Experts of a small language model: 46.9M parameters, 48 GELU neurons an expert.
Below are experts of layer 5 (counted from 0) of a mixture-of-experts language model. Rows are named router (the router's row for the expert), up (a neuron's input weights, with its number), down (a neuron's output weights, with its number) and show model dimensions 120-159. Each number is 128 + 24 x the weight over its row's rms, rounded and kept within 0 to 255. Numbers have three digits each.
After each expert's rows: a language model's description of what the expert responds to; "comes before" lists some tokens at least twice as common just after its tokens as in all text. This comes from a sample of Wikipedia text that the model never trained on. Tokens count by the router's weight.

# expert 40
router:119154148125138114100125118152145130136156091152132177087108127145092137118100106124183137163153100136080114130128108134
up0:127100146141131135135154115099080145151173133138150126155107117104162156118128134153086112142144132115157142145099100146
down0:111159147147125100126136114142127167126107151126145147119074088113154119137128113149155095109152089121093138104116129134
up1:091110114126108135140060142121122174118088144097139105141095160196076173121129142136166090113113135143112112155119087132
down1:135137114119122145133126137138118154129140133087138154127132136136105091119111114135080097105143127067115139125113142116
up2:163136116118144096116161139116123178098134106161126129144128129121126134167134160130125147150123108142133151105127124122
down2:082127181083143124127140117141138154088126143135156120150110101107135140146138141116095135126097082127111156162140159127
up3:153126152133113163121108132119098130143156126142120091122097137150093134143124150128170092119150146162119123105119100124
down3:147130091081103157116088146109169117173123156118105138156124125134107086108131114120128129153119148169160124116109151126
up4:155126148095102103108126140127167103159148161136132118158126148131096146096143152138100150113134103144161103137126125118
down4:119126132113098138155120083106119141117161134109119168134091126132147145107149178141096141072119122061150138157137143142
up5:127117175122154094185126151122132185107123137104093130127128172164162164107113128121101109133109094116120075128136148112
down5:113132124120114113073137080188114133164134147102134138132089138131117092140162169126124093140152158095160117136108117120
up6:127092116153162120141098117081173142157177106127043109161117183147123108128139139158145165145118142121163164107146187115
down6:147098118120125130131125147143148137100120164121094119121104127127165146122104160155134125103159086136141103092162121151
up7:106111195108101151147138204120138168110147120119114136128104105134118126149094119127148084142118091116124115173144116146
down7:139150101120155117062128125134175161144145124080090134095162178162097126117117103131157086146108126134120134069129128107
up8:132112079099132107106102160138110140107094138140173105146118080126123161177165128153103114133134166126106107114112104142
down8:150100146156113112154129103119150133110138121137094133117103107154121134123102134149132154102120126144145104126145131150
up9:099142165141135098106144117122106147103152151126126131125129106094160118178099141137109119134109106117101132138103101132
down9:142120158080067142147176127110131121146123153149133138134114147099153096114143154134133120162172131120130083121131120114
up10:177120071136107119099171107111137149118157150137123119136138150121120118137163158151169130114153163107132122114105121094
down10:157130116143077181123102123124115170147142131154146135131149130153209100123105184154121142166187096172145096136123181109
up11:124109153135111097113160120104166111163155112140130131130143137147125117121130136133093119141142114135201113117119127128
down11:140078124121102154159123136138133152125114144145109130099121150152176069121156110174144122116158137161129096102155136100
up12:138107084136161110124122160102145133160104137131148142139158151081179126127132165114138125112104155102181106154154092118
down12:061100125103154092138091102152156144083145106121146132111103126091111152153120118117136117168191119093143168155118071119
up13:112115155143086112141093155119147125103099178113108128116134098146143099076123105131132147119150084127098067162111163166
down13:123135136175152128092120170132169152112111119087141102139162131153096133115164110123128092145116167132166114162102134122
It responds to: First digits of multi-digit numbers, often before a decimal point, in money amounts, scores and statistics, as in 11.9 billion, $183.9, 16–2.
comes before: ".", ",", "–", "; ", "th ", "-"

# expert 48
router:116116114095142155117141083099122202141132121126132140142106111082192134175122137125119104117119136101148141123159127140
up0:117119177144107099166164173130136103090141124154080111133201129103129129125137110128133162119160111146124164139189125095
down0:116174112115138125101106130151151117116158118150125141125188146137190140110165111120138096124099139103168101213143119147
up1:138122161134095143177124102084083110179125161140154117155150088099109125146161141136115086109116115139129141193082138137
down1:110140134139097142154141101126146142143109147120106112092116106120168133159120135180107122130171090111128136154129141105
up2:114133114127116121152153139129144175111114182117175120122162119103143116163139172120105130092142120127142158151158163107
down2:135099127129126123161099127118112092132167138109080081144146173159137112107143101164151129097142142121166098148106138169
up3:150164129127123146108112152162110097086132081131137156161127130125118101101140132172117097145130103134129083105165083082
down3:135108148124152092083134115112111149153180203113123136126120088130108150102127128116111119147142143134135087116112109093
up4:104090157182085155163178134118092075073141060114135147155173105109119128125132150104139127120136113174130112156145128140
down4:145136122105113128120108122136087101135115109132101151148102143108145124122122096119119114139147130131152100113139154125
up5:126119087120152094096154147115124162157103128124110120130146123092132140128126147120118120114160163110116085106165151111
down5:130096103127127176144089096097085123145179184120112124146126104144117155087145116145124105138126138143118115138111134111
up6:137124160142141135119132153142107089151129130116151115138134113124110129155126127184130125138157172131146142148104086114
down6:087105133156176116175128143138131137125166118097114120139122105108127129109125163149139125127128108126156144131123141145
up7:144137126106133136143067125145098134124140116169139146141060127136113151130132131160100072120143125127130083126101114124
down7:102091127135132132094091128103130154145103124128114149120139126146108148125122114096132123125101146130113102126170124158
up8:175124109154163132118136096113107107088125115140148171110130094103152076126141107123077126161158114162120130089093123135
down8:131154158125092139136143143098113119138144163117101124103144148154136149158115125138137153132140139119098123111090100086
up9:084099138189139113150133167133166136108092116120126099154127112127145104116151084083142098124175130138124142185124170141
down9:158084108107139125188146061182121137096153129137137110118160160110112139152112090117104128103112106122102160122123110153
up10:097091138103086127112101161132140123142130089090128095112120144154119087136126133149189134133113124105114112159180019107
down10:129127125113120118135133154075133090139114126183123156154133142137092145113145080063105117107109136179088141130129133159
up11:112093115120155138147164130131121133062149120110163104088170124097155081115134100149089149131083112127117127132144149113
down11:121150132131122124125092121111158078153141111111070094132147166153122119121138127138150100078151124154120142142113150162
up12:130135125138161131157148157100153090164086125104103129165112128161119162145145121135165133107141111118164125141137123135
down12:091123090126139170158114112135148120119109120147145157111130099157132145122129133115135118135125138130044128168120135170
up13:163125122114137135141155192119145120122136147139128110203145120131147118103165152141171109144121142108151074123095130105
down13:119134132138130155138114109100115105105156155120118099106136104126104139144128129138133122144171146123128121138105120079
It responds to: Wikipedia section-heading equals signs like ==History== and ===, plus table separators and sentence-starting words after headings.
comes before: "\n", "\n\n", "See ", "Early ", "History", "Career"

# expert 63
router:112137102120119140105093173147078125092073142109111178111154147147135158126119114143176084100140076137120146119151111162
up0:148138160095101106125116167126102141177126108110140112093141164142133130149128143133146123113128125157144130112114142127
down0:162099111119124150117123101123118102091106134135167131114087149164122114076173099083096150108134136101101091118178097170
up1:119157097092113120148190108128137148145113167149123147124171122128132135114124114113168127091120126116117149156115137145
down1:119065144143136090127105132130133084142119100146183132153115075120114093146123127089116117111121154167115113128144138134
up2:131105112151176163142097088119110151100115127106152156145123147116136138122172127143128112142126129103142108164137125156
down2:132092147118095113112140148136145171114092142122110116089103102127104152088130086135151150116152124167113102164106173104
up3:131158131141124142145114136093167134137134170104138151139132133133094116143155130109125137133127117069113130109151175124
down3:137117116086108092129122162077146072138140133110130153109117126123132130131119132117112158119139156152109150148134137144
up4:126135106106140130088177176088151144205130112132154143106121145186110135151166134113134107131119121099117139125092133113
down4:117073141125147110149135124119138133086133136165114176131131122148088106138081126106064137134109149118141138115124119182
up5:129106142146106126100139104084109120169141150153101123110156094112121105147145151126074113119157134194123133103139146117
down5:126075116130135138175128107100121146130127121145126135163091147141123068133119110093094135132153141137126131125183080141
up6:140133105162139114137119129099130127110106106132140105074154107130150144115188121109122119129154125117101115128132145116
down6:143141146168131112118156119144122144148109133109128108130119137135127102125124156145141134115111126126168104117148119111
up7:172104132160114137157112136080098119158129105076144153073124109130112124090118155140151135120123129116128116141122151139
down7:124165145137095119140118152109102137121134131147091138126101136100104134109160117087108127100132129149143140120125076089
up8:126080154120151184117094121101109115109138094119119119178133132128148118103131165154147137105112135147157153098160062137
down8:122179104146132127137139137172187096163155102121144088112091118121128137140143110123108147123122129122117123145093150083
up9:135127174093119067094095114135117136136154089125153103150143114112127135114090143127088158129127092114167141119158130126
down9:121134145135144158144140110139140126116134125126122091147113169125106088118118158131148130160134135111145103154124114176
up10:134157111132137145111110130119120130138116099103080129124125131148138114052168153167114127130126174140142100091196116130
down10:107174087106161135166139124166163117164155162122174125121130121067141155133129115140096159113095132139108107122149129093
up11:164179137119148175147106131121109128114128133113105136176160145111133150119159139138082121123100171133123094122143141128
down11:115109144104138152138154137115127092122125167112153154161097111081172133146132128121161125107121177184130135141101116134
up12:162162111085112127135134131099132126107146158120146131155131158106122118121104115146104142112097132092125108100119125126
down12:064097095101178106123136141071105119153182147099146097132136100091170077129097147160127125147106110133136133134092127120
up13:100089134126153120134138109117156120155167089098148129151089063113120124119113145124153134139123134101146120145159113119
down13:150108096106184122169089100135146125121159126176109105142155086109170136110097154109123129163110151111130141096170137132
It responds to: The word to, mostly before verbs or as a destination marker, plus modals like would, can, will, may, could.
comes before: "be ", "the ", "have ", "not ", "make ", "take "

# expert 1
router:130141108123076113116092137131133105144171084122131146148084112099110075144116146156173162114112171137146101110094110155
up0:157102145096149086097102145116133130155164138114131140103139168118134135147112101167123159127112129119130137141116124094
down0:125135160120131099170126133173126147096086169138136118121149142169118149112120107091141134141176150105147111059113137109
up1:110129172138143098132107147131142190120144129124115112135118126161114140108115183122127135101136084129113167157115139136
down1:135125123153174118146146145143101154119114128135128142165141111085140165111134089125150128115090144104148132151145161124
up2:117120150112118175161140143144147149092113158168151083132105122156129140147131147174148103163127120150113132155085171146
down2:096106147129119095118125140125178152111109139128104122130089099131145141146132114166141092127100117125092121082106091094
up3:166118142140094181147125174165124143139094144117139123173098135135170100137167108094134123156113145097107093112105123119
down3:121131126152102117114128184122115092093105116102128110118099129156123103126148134181084139148111149156093118160130134136
up4:175131168112121138105178092141093110169130115156139103169111134144156157132096125163145095155070116141156117124105114124
down4:133107147101087142110146125131148127135119142130120133123097148156128074112156136154125059173130145132123098125096111148
up5:131079134202103137165095153141115137142123144113125091118145161112102141155128130112147106135139166133111135152104123125
down5:115117153110109153194138133148142140123151153146147056163135088131134095092148112151116125132121155138114147151156170137
up6:162108122110109118146117109141110130157136139109112133116130187096157124172124093092104109165090129147108144086125104107
down6:137156140138133143172107136116127109124093187113133161150132182125096130122128142110125161141134124134137111087107131098
up7:139131115139147097118149072094100135112157126114124140163150121078100138143149102123088145109150134117162117107097120121
down7:146132131135139130134166127120108119095131110137114118115133135152118138131074109108138133163176100134159095111163154115
up8:145088170130125119103119140107140125142086142120143127166108118119154140140164120145136135162101144170115143156098146119
down8:120131112134075156140134142121164154136078184117137125126161099163136118145140114137123061140103136086103116137155123100
up9:155096168098125138133138192098173166131142146147109126131136134100147145113112146152116111131102143129119167162138135135
down9:087141120088126126109100110140132144126111168122127183137141103123115148127128122122143132124124131107094147160146126139
up10:171103140139094173120141149155122154128099125132140093151128130152110127168138104175108123172112127186096108132110170128
down10:099128155148126135116128144144164124111105143103121126126108126153108131128139137200127062151124139124104081117120117118
up11:156090154109095143132131130150156087140111123123143108111136137118155119140092095087101111148114111147160065088110107108
down11:139131109104121136117143165120092125113121142088159160154111116132123113141065115099133154152114135167142160129111095141
up12:133133195144169133107101120140143081133164114118115088139142185143113132079131156148122151144153096115120100116097102124
down12:128156121104146124156142108166114130079131156145132123110147148139191164113125113107133173167141089092115120158140125124
up13:102072121115150195169110160100115140086105126160153109154118138134130177134136145104083139064145114130143128169131180160
down13:122163149114146123147113122168163104121121131121123132114121123097165131131127099137138134110131127128089119135123157088
It responds to: Cell separators, W/L marks and line breaks in sports schedule tables and after paragraph ends, such as "| W 81–67 |" or "ESPN".
comes before: "| ", "|", "==", "The ", "In ", "== "

# expert 53
router:102092131147132118125096114116150130116090126126119155156071099147120137151137137139134101171156129077167092143122151135
up0:129148091106073139100127150126071133153155124126143138170144151093140154091114165147096148158126136102128133142121107121
down0:067101135130126141137155122127103141144124121104122139128161154077127140150133138100093124115112130157129165143106108126
up1:088133086128162142122103171109143075140075117156160127133098110090151143124163106107159140160122123127141132112200141134
down1:190142104161116082163109118140134133128118131129151102132110077123114100133150159167113138117139138130080076114057145150
up2:147123139110155141118101174144138132117136104104092148116090106130141168133129148119162128086144091127116140138134152117
down2:079142116150112116080161093109126083112162128131085159094103130149130073112131144190110124113137103099133135114126128103
up3:134088102164134120142151143130161145152158097119162088123124140110153099102102127122142156133117136143161123095121118119
down3:126096144116127099134152140128105167120092155151118135137105082153137147128135143104124144131118157134134069130113137104
up4:149137144160166176110127206117095104136099130123135100129104110186136140144155081125159130116104157123110112135138115106
down4:108109159106117152151095148184133148136110125154077100157102108132151117109073110085098155121123171089135119141171136127
up5:122199145132106143159125108142118119147120123153152151127128134156159115134110101134142108129107140180099093125143114139
down5:165110124158137133169122090124145130154143166118122049117106116098118083141124107096115111099109105069134160114158166096
up6:145097095113168142113120157120089098113121165097136091107109134115100114154116145121153147162108124128138126133175084128
down6:122122120140084156131135148106180112119081136123126132142096140143104104120186151133129133092139150137115092077088120113
up7:087150133158159119139173092098102121112114135101105073108176131114093161073130097072145137094148110134140110119131107116
down7:111131097135132102139142108097126140117187124156103108105138095130115122122152162198130113149145164138120119094091143150
up8:134073152126138109084144139170093132107125101128117173143155151121128148081164115120149116178196068138126148091083118111
down8:139147171091117154147147104150127139140089087114102184108114104130179144131138093091163121126149136097142112130150067121
up9:142120073115150129145118157081107088147118133153121190101114156147116112134136134138136136097148101156159100153169126144
down9:136105123131131153127116171156152163095041106132142108161094131152124117123180106137099174137080131142108081110142124114
up10:165110146143110142139108194118100129182162150125121080174110115145167103145136134132129161127084141093111107116166188143
down10:145146093161111135160137175118125062131104123129144120182126134075117123136134149141135121137134119178140117170140131165
up11:154146139105167116128118109080137139120137112138199081121126109113144137119124166114085119129155104116121122110162137110
down11:175163110116107130145142115147116126174104112167168140103135094090172159099128135152127138148120138120115147167169130151
up12:102140112130128108116176123165181110097132142139083141087130086104115129143140144146136128108170103147104125146070087121
down12:120163115179100144135109118116176121105073117138148165180104115102135109132116121126109129119084158106121100145148172191
up13:153110112100116132151111083135114085107144113116141170112117136132131128138118116148117112086112115116156153091132113112
down13:121166111137088128126160097131135120099151140131087145152095161134132105110109149118094143161131123086132160108144118138
It responds to: Prepositions of place and time in biographies, especially "in" after a university, plus "at", "During", "attended", as in "graduated from Uppsala University in".
comes before: "the ", "200", "201", "University ", "199", "198"

# expert 23
router:123181089075165109154089152128088133118092146083103112136139113128093147095155109168114126079124179090127141118106085154
up0:069103077156133124167153123171138120129132151118132146148099136147120133154178133095126163108101139111142105122152136120
down0:128135163091111145099101157124115120162114090179097148140159122117117131145127140137115073118124137098093129129105149158
up1:122121113112132131144121131094166088114152107144101109143125136152159120130120121161137144098136120143115122174160168159
down1:113109135133137136087141122131139152127101137093151141129116125129202130155071149096147114135131087112109090141109098123
up2:153103148105131138126144112113066127154128138099135110133120144120136149154086124157109149138063152128094149137116095126
down2:136129117122149111133151158166147107130135142115154130114171145131097120127080114139114175114130131120092125110164120165
up3:129102177089119133130118149154126140158114158126088062146091139131167154140146108119114110165114103111161133118104118098
down3:143141177144156159092114159159112074124144117157161147122136117126153196148115168122118153114097125125144154071123148114
up4:141166165105154091113110139107125152142104171149128169097091184162110104113151118174120107127127091169149150070138122115
down4:111164164144133162118100146176102117106094135175114131133157140136193156176111124113157102110147119091141103084088166174
up5:150130121135149087152191123123157113139107146059156170112137109133126112096138134104123128086131149130143137138192105144
down5:136120137122121167176140162138093129137122146122113124083180159143119143156114133139152143128146143130112144116140154155
up6:171109123109116132148099121111141146140093135135151122138150143143141118117151109110085090110133140149141121115107133088
down6:167091143171109145143159133151116108150153116170152116207084116119149112108109159111176139123119109130148164161165148133
up7:116142115121149084125143145124160096097128144135146136126121121099104103128103111153136083133128132136131160135131116127
down7:142117113090121132162123160125091098121075159157109161152138176123135153119155101077147145152168114126160147097157133143
up8:128114128139095112152104117144123112121165085126153137097153131122115065112128134126118122139145108096149133114113137133
down8:095143142133114087166149155121145140125088152156106112142128174120170182132150113094129153138109130113141133116171089140
up9:170110112128115096117145123134131151126134156131116085137154103103147126150106107084117179170111120112095135126135088140
down9:102144106121097132114081099149129095149105134121154135125108147110139123130116137096078129151132196109106096138153113127
up10:155092144173152183172146112109093140171134137115135109136120120152140130138160112104116113136129116096118169091081128100
down10:140129119172110118099118117108141154132166086130115116156141164171123151097142175080140132162132123144129119147075119108
up11:116142167087139116132142145089123157150104118123059175099145150120125119103133170138130085176124090134131140104157149129
down11:091158154142139143110123146166161138115088120153127119090178150159158157188122118118138086124126136098118127094094121111
up12:158141140109147142128125165113108125128145148114150129140119147106135214115083159119136107131106140132123114120158129088
down12:110155099154127150139147108161159166171123116092121135102141153128158113174113128113109130158143145120086136121174107110
up13:084123086123104120123159119097092084172142144141099128128136130117142127138120155132147091146176134130144119137134127157
down13:121158134042104085157151140105102137107077165150130143133083126182134130130090109134104106094140131156165131116160090146
It responds to: Month names and the day numbers after them in dates, e.g. "November 12", "October 1", "On August 17".
comes before: ", ", "201", "202", "200", "/ ", "31"

# expert 24
router:146107131130110120129142152143155115151104153171156125159122130095162096127104162093119140112113111108138076125088143186
up0:118111145126127162187143141165125119120100141121102093127103108150157121068142110136095124132139111140099075151140101127
down0:169110140090153159069148159077112146124095128149113153123114134161110143125133099098113135160154127133139130130113106112
up1:187126157098087128123096145119102125138124158092192122151143122116126110106144150126123110129159118144114074120121124102
down1:131154119101116154116120144111165133141116151158118124119159113130168128141147100079131101167132143169144131126137182146
up2:127117121130176088112150150106102123136113107139107151111069143104116164130110125194123130127081135125116132069133122137
down2:105148086172135122172129150127133082088160131171138094106119140151191117105120163177120136119124138077112147145102132133
up3:159133110090145121073094142150128158102141125157144110122080142134091146142149138122138152141080156101136106117119047099
down3:127124135152106104132126115147131136106118141123163123141117133137115150089132127107090148153150098150099104102136108074
up4:113102112128147155123124163143135114101141084143080156126128132147158124124146153157137128118084113166157071189123140140
down4:101141139137100107113157105091107105137106107179145174156119148127076123125166118139109121132130104146131124133100162157
up5:109142127161153134148157109120131178105145112092104109110133127119099157146160126193137133123165122130154111105171138101
down5:106118137083105093099094103138113149093088146117091128157109159099084147118144120131128131094132083129159150149123058123
up6:113117138146138139100123130110150109126146140118123160118140120136121131118106160163132140168127120132135135148112142166
down6:101089138100129142161129150139159128107099126137119106130162100105105114121162123129111146156164095111146150133129080123
up7:118160146092105094128130128119168144126156127117111153111132189128089112095153143118115120143126118118165095124094117093
down7:132131148157144173137093060114118116127121079191153118090083124121119118112121100120174131157128078091162106100098148170
up8:145142162144128123158121195149147114087126151087128130156099197130110147109122143134154107070123121150166115141138147137
down8:124125155143150112123134067149099153146088133105152085134078114114090134109077084122141169143095076124138125116130127126
up9:064163140153124117101116114144165124095134113093139137133107108143126185073090134112115111137145092141159108117130128131
down9:137143117130142155133121149113120122093117109129094107098139141105139096094144125136090097137153097094100097157146102087
up10:108126148124096120159152120103094156122080089118148139102122111133158150147146117141135135145134153103136144162140110048
down10:111080094153115126128087148117117140155125152128124166107097131136099119143117125171143190071153133068132098130155120139
up11:156160092108183125093156127107134147140195144130138122125104111143131162154090155101101131135148100117114151099147137120
down11:093104161138113130110123134145135164072110108141119122134113139147091121117168081152149137102133158143108106138177107124
up12:112134132141126103122156134105147102142124124154161153068115122112118129199110102126091104131135104135122107112114120129
down12:131123119106172183142094106128121157150121119156085119146114126149111109110091126095113125164165111096116094117125130166
up13:070105131118070158132123157132096129064128130114137142131095114122140125128154126161114072152153090157158121131143113136
down13:159122137101162141077128105068137150124121142123124130114165125086141127105142097127132153140148100108133146148181116144
It responds to: Plural nouns and their final word pieces after numbers or quantifiers, such as several attempts, five of whom, two goals, many men.
comes before: "and ", "in ", "were ", "of ", "to ", "are "

# expert 28
router:099128146131092150088138135092139130106132136144113128129145078141128087112098147133123132118161091098123147113100074121
up0:126152174154110127131160083150075166154133134109127130096139113147151133120154119163138131146140109149101121119081156122
down0:107114147143148149135150144133146111109114128114091115132133129084122171120081131143180082120155160145153131161112140121
up1:188154141113178157119116129106140116151115139135128148185116153138125123132109160142130160109171128149117079125119153109
down1:131209139097086122130090141121162161136103167125127137154115101114121116113162094146073135140140135165113096136125124098
up2:149115146096142161146161119119119115092116156112084169164110140141136150183125116097130114120135134154101132145095186125
down2:126095110140159140110141144172132132118073164095098133113178117151137139121124134090114153132093154159097104128175128127
up3:156116112082130113085134141127164100133134118093129130140108124088113123158100125140151108185106152132159153119132159135
down3:092156118141166121175121113123097174089114140095125117134170117116134156129120136142131118104122115120131156143131141215
up4:149115114155138100139109146104117125138123122096123130125145121107138118127104134160126119150104108129157142086181130150
down4:107112142135122181145172111088055082125167102167162125106115121099127102111121157149166150076162091117112136150156090123
up5:117137109110157109150106156115128115124143118121104148105097130130136134130090134119112142153126129124138124121158148124
down5:099097083158142111122134140120118135087156135143092153096127119173144115110123118115173125125149128099096138139141147141
up6:122128087121095133147124102135108141115155134158111100078102088107148100112149132173127130122139105127139142120071101130
down6:090143118141149125107152132063103130167146103146169136149151107114115160136108094095171129152175161121144168160126128119
up7:119087081081138153133176104148103112102116157100129147138165126089121126157155104134123060163131130117155128180139142099
down7:113158158113187076136171143158121121100120105082144121104147096140125119132154161150113094128102124108136134148159161133
up8:164160137162135109101122125105116144176147109125177138162171134163165106138159124136128146140171138126121139123110137101
down8:088145165108112139152122134085132178166110168134137130197144121140112142133148120104118136110140142138143069135130128082
up9:106091148123145123134177122146130121141084128129152136127160138096138110113127135126128109153103122147148131128188131107
down9:118149117127159115145136107130148147106167116111136103113154039126181130122145128167139089143102087125182138142172141115
up10:108114183127121147169149108134126170148107117121094118127116123130152158138141126125095137163129150082153140085130109129
down10:082133112121153076122138127160133126126130134161150130119088127161137098088085108121181125098131136114091148163129139137
up11:108109156097128124096152174122130161163060136096141127120169169142127124155097102128138140157102151172071107128136156120
down11:098130107146113172154106102103122151120073186159107168140135093142161157138129098135149125114114150120126136112106144160
up12:131078100081126107141154151139132120120103143115106156141158115123147129188141105129125067143148095119126141164113150139
down12:118128154132144135127149146146114128062138163096123122098138097113137142098132123173139070099139123148088149130117158148
up13:148139124102126124174145129130131082148135135130121132152104125134156136144157121164104134117122119149155113131106147138
down13:165107105107157100103135144156126100155072147089124126157141112127139155136109122144137113117050207126122118169179094160
It responds to: Pipe separators and small numbers inside sports statistics tables, plus signs and dashes, and header words like GF, GD, Pts.
comes before: "| ", "0 ", " ", "1 ", "\n", "2 "

# expert 51
router:120149131139120124064176100106152120137166112147149138089115131131118080146118133111109136101137117091114172120099089126
up0:109119170139109141098148113107104103111141104136125119139172086119124140154136133134159109142148136171099136174131096141
down0:135121109100152115133156123150154161127118137126162142138141130126144139161145120111138141149108163093138140117117134101
up1:125113157133132157132114160115144143147103090141090121126139112137143154118116133124133125144153132149141131067161080131
down1:171140124107102141129080140167145174108166141118152073085125135145138154117154105127088097184140095122073143085116128126
up2:116097142106152074126104177152167138084141130087126090083198156129134126123121174125128128121157116101134157108161126129
down2:117131165148107138128141085093100130082109086119142091137142099121145133119112122098103148124060106124225122136141125147
up3:176077138088125146140112101120138154124147128131111126133118118114105127140112108119140131188070176082145129118156126096
down3:132144159153116129138144096136159104137143137134135136083159120142141139128106151116120131134162103154116123172109124147
up4:136138122095117071103079134150190116115162161115129099072090177134157140116150135166102089154161126116134115123153131123
down4:156140143175098155147112060125134142109128122132109083122134130153133154149119139125117136120081089155135133122127107124
up5:123094187085164126121087099115168167117080150091130094143142137135121169108161123129138131143111129138145157041129137112
down5:137128116124151138157111148126092097092144155142156084096096093074100169111172114138081122131169115121149128127156111138
up6:140080138115167096133122130178110131092128116127163132103176116119121156128101143126121096165119119116128112147149105084
down6:134130120104137104150139129161165157110128110138119141128138134131137133116149150109130140111099127114177134123121143115
up7:140093156100135102134136143161124132088128116113141133125156117118116111134132110119123094172132115120101104163179109113
down7:113150116121139116138151148177137140123150105128135143101138126137099140126167151168162123107134129107156179145111165126
up8:134118129096133125118098139120131150125144134140152119145162116094081136115146144156124163129118111152083125143107133107
down8:110143086124104160138101122152142165158143151159126147097147109159140129122129133123113128133116166114112095138119124115
up9:135104136150167163139076165169136160134092127091089107132112111170149133095126108163148140114114130173104122079115196108
down9:106142149132131174147127121132162101183083146094087183144119147155116104138141121124111101109188150128128142079115149161
up10:118101179152118152148133121096108078110155152131105105102116147130137139133135144139112182129129163134124134090118150132
down10:092139170132118089131136134122147132161118144125128169173143150121147149158122126096146122156138161147137090110130131126
up11:097143147164146183154133071122105130142162104145130099130092148156108151103103153124126160071143146105130096112140116117
down11:138143129131125128103130149086106107112113129103112139128117159156142139115103111123116161140164159170113110171109142134
up12:154137135117156152168110132109094139099077165139102086151183110161155162116142126130130140128129118140114098121077147131
down12:135120182128160156146082154122130087126089149115089124158120125180135152093108105130146136111133111182124115102130131153
up13:110133132145131127123105176074146135146093105112109133147122112158175114141110160135100165061152115119147097115169143099
down13:127151093102111155126125119108088137179117152160154161174134153109096141133124126101136154110106152126078076154133124137
It responds to: Numbers, blanks, dashes, decimal points and x marks inside table cells of statistics, election and results tables.
comes before: "| ", "|", ".", "–", ",", "\n"

# expert 27
router:117117184090115103114109116154094105121118119145168122144103144133102146105126125122113113146154107146142144158147116130
up0:132112128122102096107098137089122152129145133150165129112122101135102130154146116134122127137129144100146121137159172115
down0:093113158152155103102121143155089153115099157185154065151118141179081166141136128165118135151127109115149100119129182149
up1:127123119116103110155126101088121144134139159162145150102141133115142107134142151170145142138133182134118068141116129113
down1:136148129151151151154121148082123169111151101121105126127161126173115151108161115163120125104091130120116097145124117106
up2:141159106174120137114167107121142128164110133118124137122111099113159149161123138112130145109106170135155141119122096106
down2:125143155145103132170117091104136124099175142142150134118134161134133119114081107117102122121127103138126132131159107117
up3:132186124110141152121146129133135113122179138108106151155094100121120115113140090131127189121130090132219113086111131093
down3:141119128150104154120093155155085145123115094201113125130156157129125100118166149153108097105128135129130097153075137152
up4:151126119130184142099106092143108120115126135113114110144129087131142097142083154159092097170101137182168146086117115151
down4:158145156106082107124159138125118067123123132110106121129112111163137124147127108108095161088143147136101121135118160129
up5:115118121131133132091123149114096136126137125155110116146098155135137111121129124153128088139121157161141116119128126100
down5:114159147129147119100149170166100150102116113142165082141169115169151108097149117145097119108103103158120121159091131118
up6:151136146143087102152147137125139129139151144121173120159099155145161126122076138090154129110107066163136106076177074116
down6:131080131109162125137127144106085136117146143132137100088114138132124089158156125140167132137119234100108101151103143119
up7:134098106137119131099149156159150155126108129133112111133163144181156113159177090150130095131128149138142083115094166127
down7:162120127097127122129118147155123119126091139111118088170116167139167128123102108147138186085123121106122129154168133079
up8:142137155105085129134155122110098132135166106158135117130092161111100134132117150141146129120153128166130116089103116111
down8:118142080136119123167123140106107162108165120114129094122122148130158060137190159213161120154101136116151098134109139164
up9:124091136143098151134091108126131140083120109129118128111178167144116121124129149126154125101137131188109156102140123097
down9:123164130130147100150126126108143128118135111125168090115116117133129107115152125131120153121121152102106102135105133122
up10:116119134124144151125131123122136117130135121134094118152169134148142151117098129133105128165087106064099143115141091127
down10:121139122123164089101141143132114123106121115129101098129161142169144151124138143107092139101108087088131105123138150138
up11:122113136132152133119192139138136143111176132109113141146155129160113132129137136126130179102140100115144172100128106121
down11:138184121160122133111143131132140092120123115173131163127097112150161150105144111096142124102115141165094146123121168122
up12:131130118104141112114140117147120131160123116134128120130150090137162143131085126107100113159100150099099105103147146148
down12:116172133122103159109161141114155130173140110109132133115128122146166096133121124119140107129127134074122099123117110109
up13:122127119124133107113206146118131146124102110147135180113128071092185125137168143111098136105139155095135114094130110139
down13:131078129092125160111082117079148096106130161158097151112157150115130160130137137111148101122090131139089136120164063101
It responds to: Conjunctions, subject pronouns and auxiliaries at clause starts in biographies and narrative, such as and, he, She, who, had, has.
comes before: "was ", "been ", "is ", "had ", "also ", "a "